config.yaml
num_hidden_layers: 14
hidden_size: 192
n_experts: 64
experts_per_token: 3
d_expert: 144
d_shared_expert: 0
hidden_act: "gelu"
moe_layers: [0, 1, 2, 3, 4, 5, 6, 7, 8, 9, 10, 11, 12, 13]
router_score: "softmax"
normalize_top_k: true
routed_scale: 1.73
balance_loss: 0.00805
balance_bias: false
router_cosine_scale: 14.0
init_std_router: 0.0174
lr_router: 0.000909
num_attention_heads: 3
num_key_value_heads: 3
head_dim: 64
vocab_size: 22239
norm: "layernorm"
norm_place: "pre"
norm_eps: 1e-05
positions: "learned"
qk_norm: false
attn_scale: 0.125
tie_word_embeddings: true
parallel_block: false
init: "trunc"
init_std_qkv: 0.0319
init_std_o: 0.00602
init_std_up: 0.0319
init_std_down: 0.00426
init_mimetic: 0.7
optimizer: "soap_variant"
learning_rate: 0.00617
lr_mult_qkv: 0.5
beta1: 0.95
beta2: 0.95
lr_head: 0.0075
max_grad_norm: 1.0
warmup_steps: 200
schedule: "wsd"
decay_fraction: 0.637
decay_shape: "linear"
final_lr_fraction: 0.1
batch_tokens: 131072
max_seq_len: 512
doc_mask: true
train_tokens: 614400000
max_steps: 4688
dataset: "wikipedia_en"
Below are experts of layer 7 (counted from 0) of a mixture-of-experts language model. Rows are named up (a neuron's input weights, with its number) and show model dimensions 96-191. Each number is 128 + 32 x the weight over its row's rms, rounded and kept within 0 to 255.
Before each expert's rows: a language model's description of what the expert responds to. This comes from a sample of Wikipedia text that the model never trained on.

# expert 24
What it handles: Row-start pipes and articles. Pipe starting a table row in election results and sports squads, list dashes and colons, and articles a or the after is or was.
up0 [109 102 121 122  62  98 109 125 139  88  94 153 175 107 154 173 171 175 138 147  86 115 129 143 162 120 109 137 122 184 166 113  76 127 120 202  84 149 168 102 144  87 130 140 139 121 115  91 130 124 163 126 145 228 109 157 168 135 171 113 187  97  92 128 145 191 127 168  87 151 119  84  89 151 139 120  93 140 127 153 129 106 134 155 136 124 100  98 104  84 117 109 138  63 121  96]

# expert 23
What it handles: Hyphens and list dashes. Hyphens in compounds (present-day, state-of-the-art), en dashes in scores and ranges, dashes opening infobox list lines, = heading marks, opening quotes.
up0 [139 125 141  73 169 129 114 173 158 125  94 140 172  93 113 119 132 160  87 123 148 190 200  84 113 135 113 126 128 151 115 165  19 167 180  90  81  82  81 158 104 120 146 214 161 165 129 109  99 127 188 123 138 128  82 155  91 108 136 123 104  95 119  77 167 129 119 108 155 191  93 114 171 156 112 113 104 127 154 174 114 169 142 113 122  79 125 127 139 109  94  98  94 155 146 158]

# expert 49
What it handles: Adverbs and verb stems. Negations, adverbs and verb-stem beginnings in explanatory prose, such as not, well, due, more, benef-ited, accur-ately.
up0 [140  74  96 122  53 121 154 182 166  84 146 110 107 148 170 137 140 174 117 154 139 128 103 140 104 102 101 173 130 182  86  86 144 144 151 144  87  75 148 116 152 145  92 166 127 178 129  91 160 137  59 121 152 129 184 150  99  96 140 114 100 143  89 118 158 133  92  90  88 136 158 103  83 148 139 117 158 101 161 112  71  99 129 128  38 134 159  96 137 106 165  92 121  81 115 115]

# expert 10
What it handles: Table row and list markers. Pipe at the start of a table row, hyphen or bullet starting list lines, and row labels like Rushing, Majority, Turnout.
up0 [156 147 131 158 161  80 137  97 112 142 103 145  94  88 138 187 118 160 116 135 133 169  85 111 118 115 150 125 152 174 130  97 157 111 119 104 148 137 116 152  75 122  74 172 191  99 101 162 172 196 180 128 109 129 133 134  94 118 110 186 121 140 142 114 131 145 130 187 146 149 162 134 146 104 112  87 145 120  60 137  83  91 139 125 113 116 130  96 133 131 110 107 109 104 144 108]

# expert 18
What it handles: Word-initial lowercase pieces. First lowercase piece of a word split into parts, usually after the or a, such as bur(den), sy(philis), dis, un, dem(ountable).
up0 [177  97 107 142  93 174 151 129  83 117 122 143 115 114 120 145 111 146 157 136 103 104 110 139 148 149 102 133 163 138 176  81  86 147 145 142  93 183 131 129  96 127 141 150 121  86 136 187 149  77 196 202 125  72 125 153 181 118 112 144 117 209 112 106 180  82 139 173 123 174  74 127 127 148 131 149  77 127 108 122 108 171  67 140 111 106 123 133 140  82 138 138 138 170 127 139]

# expert 7
What it handles: Word-initial consonant pieces. First piece of a word split into subwords, often after a P, C or V start, especially scientific terms, such as p-ept-ide, P-act, nov.
up0 [137 122 156  58 103 137  88 119 129 146 129 161 131 124 179 117 144 161 144 114 158 125  67 190 108  94 209  80 140 121 105  92 127 187 112 139 121 176 119  46 133 110 150  87 124 129 137 137  60  80 108  81 146  92 124 128 129 115 156 133 109 154 159 118 116  58 139 138 127 131 108 117 122 170 148 114 177 186  78 199 169 164 159 122 102  99 133 124 112 122  91 124  91 200 125  85]